Below are experts of layer 5 (counted from 0) of a mixture-of-experts language model. Rows are named router (the router's row for the expert) and show model dimensions 0-191. Each number is 128 + 24 x the weight over its row's rms, rounded and kept within 0 to 255.
Before each expert's rows: "gets" lists some tokens that make up at least twice as much of what it gets as of all text. This comes from a sample of Wikipedia text that the model never trained on. Tokens count by the router's weight.

# expert 20
gets: "and ", ", ", "the ", "in ", "with ", "to "
router [162  85  93 118 114 163  99 110 163 180 157 111 113 113 129  97 169 105 169 118 144 126 134 149 164 126 146 101 117 142 162 163  85 133 149 160 110 100  84 140 101 123 119 125 165 119 159 106  96 155 125 113 126 131 119 132  95 129 124  88  99  94 134 115 128 116 133 142 159 118 132 195 125 150 127 101 190 130 148  96 140 141 129  83 153 135 133  88 157 127 119 135 192 144 136 116 136 137 162 118 149 119 151 106 116 109 117 112 149 126 122 137 141 125 148  79  99 169 143 156 159 136 124 153 140 166 149 150  94 151 113 176 111 128  87 170 112 139  76  96 152 135 108 107 148 152 135 141 145 124 114 188 125 142  95 146  95 148 138 156 120  81 115 124 105 107 134 111 136 137 120 160 134 171 123 151 159 106 125 142 105  96 101 158 131 170 113 137 148 155 147 102]

# expert 3
gets: ". ", "\n\n", "| ", "\n", ", ", ": "
router [158 102 122 121  92 145  93 114 150 129 134 161 114 112 122 104 166  90 150 163 142 156 141 145 179 117 118 129 108 158 131 158 111 128 147 150 117 117 123 148 124 153  92 130 131 117 172 115 120 157 103 124 116 154 134 130 105 115 121  76 124  69 168 145 153 122 143 127 151 142 127 178 115 150 136 108 139 126 106  95 133 140 136  64 151 145 139 103 154 114 126 146 150 125  98  96 151 142 138 113 138 105 155 134 159  87 131 116 157 165 132 124 154  92 139  91 153 153 128 131 154 123  93 154 147 143 155 137 108 220 115 147 117 147 100 159 115 114 103 115 116 133 133 139 160 153 151 167 138 105 115 161 133 147 118 145  96 139 151 115 130 113 137  82 112  64 140 152 157 138  88 159 128 174 141 131 160 109 103 136 145 111 135 132 106 159  99 132 162 149 140  98]

# expert 10
gets: "was ", "is ", "as ", "were ", "became ", "had "
router [125  94 112  94  70 107 117  90 130 146 144 131 114 111 138 133 160 118 181 115 123 134 167 130 167 104 139 130 129 150 174 125  97 113 135 133 106 126 105 151 119 114 128 123 182 128 147 129 135 153 135 126 133 139 146 133 112 117 126  96 144 107 114 120 111 124 168 126 134 118 102 153 136 141 117 131 136 126 141 110 158 110 157  97 156 130 155 120  90 121 127 164 188 147  94  97 166 135 155  77 126 112 133 110 107 151  99 115 125 133 126 140 111  86 125  76 148 163 157 135 151 140 136 150 103 153 115 139 105 146 127 202  87 131 123 162 125 117 110  93 136 116  99 107 165 154 143 148 139 113 126 172 151 137 114 159 128 147 117 142 153 117  97 122  74 125 143 108 150 112  95 145 100 118 134 111 128  81 146 143 157 120 119 165 121 165 111 153 141 121 136 146]

# expert 23
gets: "of ", "in ", "the ", "-", "for ", "to "
router [114 115 114 125  32 134 133 131 146 139 141 130 117 106 114 112 126  79 178 175 177 139 123 128 162 110 116 129 138 136 165 146 130 136 152 116 140 120 100 144  68 129 111  98 148 121 115  99 102 148 138 132 152 140 129  97 103 107 118  83 109 132 140  98 153 106 102 113 174  92  95 166 127 168 101 120 138 133 126  93 152 125 135  80 166 165 118 106 130  95 138 179 185 172 115 119 150 109 116  68 132 148 156 138 152  88 107 109 147 135 102 149 143 133 137 115 115 144 141 123 164 109 107 141 150 165 158 165 143 164 117 136 101 111 104 166 104 122  93  72 158 141 121  74 148 150 130 168 126 160 137 170 166 122 113 167 135 132 146 156 129  98 117  95 108 103 119 100 133 176 127 116 127 136 129 134 157 127 153 168 110 105 111 155 106 132 109 121 159 173 124 132]

# expert 12
gets: "the ", "of ", "The ", "s ", "th ", "first "
router [141 107 116 139 107 146 130 112 158 135 149 168  96  91 118 110 162 105 156 122 158 120 136 135 162 111 143 121 115 163 156 144 112 132 143 124  99 129 131 141 102 116 118 106 136  99 170  98 101 152 120 122 145 150 139 136 124  98 113  75 140  96 173 125 161 114 166 143 150  99 137 152 141 154  89 147 162 136 112 133 161 148 189 127 163 181 147 111 149 107 122 161 155 137 119 136 171 122 128  80 145 111 155 108 128 139  80  95 125 134 102 137 152 112 157 110 149 166 139 167 122 140 100 151  96 157 175 147 129 155 133 142  96 155 110 135 113 114  93 117 176  80 104  94 172 151 130 148 118 158 129 164 152  85 121 193 128 141 205 140 123 131 132 125  96  63 133 100 123 175  96 149 123 143 117 126 129  90 115 160 154 128 120 149 137 168 115 139 172 162 136  72]

# expert 26
gets: "the ", "a ", "-", "The ", "his ", "first "
router [120 116  78 123 109 142 112  82 132 144 141 150 117 131 132  57 165 112 173 142 117 145 136 133 131 112 151 100 122 132 179 179  94 176 145 136 107 101 115 136 136 113 123  86 165 124 147  94 106 141 137 131 129 136 112 128 122 162 123 113  91 117 138 107 124 117 146 148 123  65 100 164 130 143 105 113 127 117 134 111 154 147 167 123 147 135 135  81 144 133 117 129 164 151 140 133 183 120 135  99 135  81 159 138 130 133 110 112 124 136 118 156 139  96 174 126 113 112 137 135 150 127 120 114 119 182 104 122  96 127 137 149  97 142 124 172 105 101 102 105 147 119  59 117 144 147 150 169 120 115 107 161 118 134 116 158  95 149 155 146 140 128 100 120 128  81 112 130 128 138 129 173 113 168 122 110 152 102 161 136 143 100 143 176 108 127 140 122 156 153 144  97]

# expert 13
gets: ", ", ". ", "and ", "(", "in ", "), "
router [142 100 107 118  46 143  87 141 174 163 165 124 118 111 103  96 122  91 138 108 145 135 149 109 180 140 122 117 118 171 154 141  99 173 123 125 123  98  88 152 103 153 108  86 155 133 169 112 113 167 106 125 103 140 131 104 115 127 105  84 142  94 130 139 114 109 125 147 150 111 105 179 127 138 124  99 161 138 124 100 148 178 135 116 158 140 120  84 124 132 137 133 165 129 124  96 137 137 161 126 137  47 164 122 141 111 113 125 133 145 113 133 155 121 125  66 128 156 118 151 149 111 124 153 128 171 125 151  99 173 118 157  99 143  81 137 121 134 101 115 136 129 114 131 137 168 128 135 133 104 132 165 111 148 122 169 109 155 157 135 139 103 147 104 101  97 134 116 177 161 131 145 149 186 153 128 149 106 128 143 147  97 117 162 120 145  99 129 184 138 162 102]

# expert 19
gets: "| ", "\n", "\n\n", "- ", "==", "i "
router [154  81  99 122 126 123 108 121 148 129 142 154 107 110 109 138 157  80 137 122 122 139 133 142 210 101 109 107 147 184 208 141 107 120 121 122 108 102 100 155 120 103 107  98 149 124 142 111 110 153 115 120 134 156 140  99 106 107 130  89 152 121 163 134 133 120 144 108 151 117 138 137 121 126 135 103 168 127  94 116 168 145 153  91 167 130 158 127 129  94 125 114 148 134 123 105 169 106 115 106 126 117 186 113 130 118 121 119 129 153 101 140 139  87 160  93 152 166 137 146 143 109 132 165 123 167 134 154 128 138 111 166  98 162 115 140 106 125 110 136 155 134 111  94 141 163 126 151 121 102 132 163 134 126 111 150 110 133 141 147 151 136 140  99  96  85 157 142 153 173  92 166 152 161 134 110 164  60 116 134 131 106 116 162 130 156 114 146 182 150 135  87]

# expert 17
gets: "| ", "(", "was ", "were ", "b", "=="
router [114 107  83 124  76 159 118  97 138 155 151 168 103 104 117 115 143 122 180 124 134 141 172 115 158 111 135  76 117 120 159 144 103 169 134 158 113  93  92 142 135 107 125  99 147 124 177  96 125  99 105 155  91 134 114  71 114  93 122 108 136 113 149 142 126 101 102 147 159 126 100 148 122 152 108 120 151 140 133 123 149 117 134  76 150 108 142  89 114 128 123 147 177 153 139 109 141 129 122  75 128 122 152 119 100 131 114  64 127 147 125 140 143  85 133 108 157 154 178 113 155  83 122 173 127 149 121 180  93 145 145 133  80 125  91 134 129 137 129 127 146 101 106  73 167 148 164 156 140 118 130 177 131 108 123 120 134 140 186 152 127 132 111 131 133 130 110 148 153 134 125 122 116 121 120 114 115 116 138 111 132 152 114 165 142 122 135 168 134 132 116 105]

# expert 25
gets: "- ", "2", "3", "0", "1", "-"
router [157 145 123 142  79 127 123  83 112 132 157 133 110 121 100  96 170  82 160 160 148 121 127 123 176 117 147  85  88 117 179 172  98 162 145 144 130 121 113 149  88  97 130 126 151 134 140 119 132 137 106 130 144 147  74 103  89 116 133 101 118 140 114 148 124 133 133 146 139  71 120 116 135 131 103 125 131 142 130 118 156 140 151  78 135 141 143 123 102 139 145 135 189 120 111 140 137 118 135 135 129 120 142 147 149 123 100 130 107 178 100 140 174  77 146 111 116 130 132 135 149 118 130 108 133 174 108 131 122 127 118 143 100 114 100 153 122 135 101  84 141 153  86  73 151 155 129 139 138 107 129 173 138 158 125 142 112 145 141 126 139 121 148 145 141  97 148  96 149 176  78 126 104 148 139 108 174  83 120 144 133 113 117 148 124 144 106 126 179 133 141  85]

# expert 27
gets: "| ", ". ", "at ", "- ", "located ", "/ "
router [121 117 111 101  42 163 140 107 158 154 134 188 113 135 103 113 141 103 165 139 147 130 185 131 170  97 166 107 117 176 159 133  95 134 151 159  84  89 103 117 127 107  99  87 142 104 146 111 129 121 141 117 117 134 145 131 122 133  87  82 124  92 147 109 120 127 160 159 140 126 101 155 112 160 116 126 159 122 124 108 137 135 132  90 141 135 170  83 130 118  99 149 162 159  93 159 140  98 140 121 127  79 148 169 155 149 105 117 113 172 117 132 132  79 118  84 132 150 147 133 159 129 125 118 117 143 160 118  89 144 135 142 101 111 142 161 109 109 121 103 147  92  92  81 147 165 160 120 120 119 119 158 114 139  96 126  83 157 153 107 154 113 133 110 132 112 151 156 154 136 135 123 134 165 104 124 139 105 112 121 122 106 106 159 110 138 107 127 148 118 156 134]

# expert 9
gets: "a ", "the ", "s ", "his ", "an ", "one "
router [132 123 113 128 110 145 126 109 161 145 144 168 116  98 123  92 159 113 173 134 122 122 138 122 137 104 165  84 119 139 155 166  96 139 130 147  99  96 133 145  99 138  82 104 140 112 167 137 111 145 100 153 142 154 135 138 113 147 112 119 118 132 153 132 108 133 153 154 146  65 118 149 114 137  92 123 142 115 140 128 142 117 178 100 164 158 125  75 121 113  94 137 148 156 103 144 164 107 125 118 148  43 168 136 139 113  95 115 123 137 115 136 141 107 170 130 122 155 154 149 139 133  97 158 107 172 116 137  97 151 127 146 106 134 122 148 114 121  85 106 134  83 109 101 162 131 147 175 110 133 130 147 143 148 112 161 126 145 169 147 153 143 143 109 126 106 128 103 162 147 116 164 134 160 136 131 146  88 108 154 133 121 118 147  91 138 109 170 145 131 148 111]

# expert 11
gets: "of ", "to ", "by ", "as ", "with ", "in "
router [144 101 112 119  92 140  99 115 138 144 141 158 123 121 136 109 213  99 157 151 164 138 134 142 154 146 150 108 136 164 161 161 108 121 143 165 116  95 128 131  99 106 113 101 166  97 151 125 123 150 124 112 115 130  96 116 145 130 125  93 103  86 132 128 145 134 161 152 141 104 104 156 123 147 108 117 142 130 127 119 145 142 140  85 128 181 146 121 139 105  90 154 174 145  96 138 144 139 131 118 158  58 140 115 133 116 114 120 132 139 145 125 139 106 148  80 144 157 146 143 163 128 126 171 114 143 134 166 136 178 109 142  87 136 130 161 122 115  90 106 139  96  76 120 182 142 181 142 126 154 112 139 122 145  86 158  95 153 137 143 146 107 106  85 119  63 127 116 185 135 111 188 118 155 131 128 156  96  89 140 140 106 105 150 125 170 139 127 180 163 143 125]

# expert 30
gets: ".", ") ", ". ", "% ", "and ", "\n\n"
router [132 128 131 122  49 129 126 104 163 118 171 152 104 103 101 105 139 113 168 160 120 101 153 148 156  85 113  92  99 148 174 137 106 142 173 134 138 122 126 143 116 146 148 103 154 134 149 123 125 169 103 127 153 127 114 101 124 137  86 147 125 111 147 125 154 120 140 148 144 106 124 149 133 144  99 111 153 116 129  88 118 115 155  73 166 127 137 133 120 134 108 166 170 154 106 138 184 147 114  96 134  90 159  93 100 152 113 139 178 142 111 146 142 126 113 110 158 191 172 170 120 133 132 131 106 145 140 139 115 183 138 144 101 134 161 136 133 108 101 105 159 143  95 102 152 161 132 158 125 122 119 176 165 123 114 117 122 144 185 139 109 134 168 123 114 106 119 107 131 162 114 146 162 134 122 131 161 129 162 118 130  99 115 159 130 186 112 132 169 151  88 101]

# expert 2
gets: "\n", ": ", "- ", "| ", ", ", "and "
router [116  86  95 150 101 168  98  91 147 129 151 169 106 114 117 113 146 115 142 129 106 147 135 117 183 139 134  89 133 190 168 137 109 161 132 124 108  91 131 121  98 119 114 110 152  89 165  97 123 140 118 126 113 112  78 138 112 129 118 128 121 117 102 110 131 153 175 165 177 112 116 148 129 179 125 115 142 134 137 109 109 141 128 102 139 123 151 102 160 102 109 160 152 140  99 111 134 140 124 108 153  70 125 117 111 112 132 128 137 139  90 129 174 117 127 111 139 135 146 165 149 145 132 155 147 179 138 167 101 141 140 157  78 135 135 130  93 104 102 100 153 105 105  97 158 151 152 134 143 108  88 157 119 140  98 127  87 132 138 129 162  96 102 104 112 102 130 132 142 156 105 151 150 172 107 133 137  77  97 136 154  69 119 159 113 112 121 147 143 129 158  98]

# expert 28
gets: "to ", "\n", "he ", "they ", "a ", "He "
router [171 112  98 103  86 139 121 124 157 140 163 149 129 130 114 132 175 103 184 134 144 175 161 111 150  90 115 114 134 160 161 146 112 140 143 137 137 116 107 109 135 100 112  91 157 134 164 149 106 149 121 166 115 157 106 125 118 127 127 110 113 156 141 114 147 123 153 117 136 102 116 162 145 153 134 122 143 122 106 109 143 137 137 114 175 180 136 116 166 109 139 155 158 165 116 133 170 139 169 102 154  61 140 127  97 133 115  99 123 127 119 150 127 102 150  96 151 127 140 151 191 133 133 136 115 170 135 133 119 148 131 173 101 155 136 163 116 112 104 114 170 108  90  93 178 146 160 140 110 121 133 165 105  97  89 159 127 134 157 149 140 112  96  93 123 100 119  86 143 153  77 165 138 112 132 119 132  84 126 138 140 129 126 157 146 174 126 146 156 145 157 112]

# expert 4
gets: "| ", ": ", "\n", "- ", "; ", "was "
router [136 108  93 108 100 148  72 106 158 133 178 144  91 104 130 111 176 108 167 156 142 112 143 141 150 122 134 128 100 158 171 165  94 159 131 148 141 103  98 137 109 116 120  92 155 114 161 135  86 139 144 101 100 141 104 127  87 146 125  81 129  96 149  97 132 127 139 143 145 118 111 170 117 153 132 113 168 115 119 107 139 105 106 109 174 159 118 109 124 115 135 158 173 137 129 109 169 131 147 124 126  61 154 132 142 101  98 132 131 142 103 133 124  98 161  89 109 153 131 126 151 128 141 166  90 187 140 134 118 187  98 160  82 143 132 141 108 119 134 116 145 135  93  95 133 165 165 153 114 120  89 185  95 143 110 149 103 127 139 133 139  67 125 143  96 128 133 111 126 146 143 186 120 160 140 114 126 112 139 140 141  97 146 168  80 189 104 145 155 162 111 112]

# expert 18
gets: "|", "\n", "- ", ":", " ", ")"
router [128 100  96 128  95 171 116  85 139 127 157 138 128 145 145 107 163  97 171 144 107 137 125 113 145 104 128  83 135 115 189 172 106 159 156 131 151 114 128 139 132 128 144 113 155  97 181 138 127 140 139 123 132 130 101 115 100 130 131 123 135 101 136 118 179 105 130 127 128 108 126 199 147 147 128 117 162 118 143 109 124 103 133 101 176 125 129 109 127 112 137 146 169 151 117 115 189 102 155 114 113 124 112 139  92 139  87 110 127 167 116 163 147 103 151 108 170 144 160 140 134 137 125 117 124 170 131 144 101 160 137 188 100 140 124 157 110 128 107  90 182 150  94  94 156 150 164 157 117 121  79 147 112 134 107 147 124 133 133 106 142 130 127 140 127 114 129  99 161 168 126 167 103 137 137 121 150  79 158 119 163 119 122 148 123 144 110 138 149 155 144 110]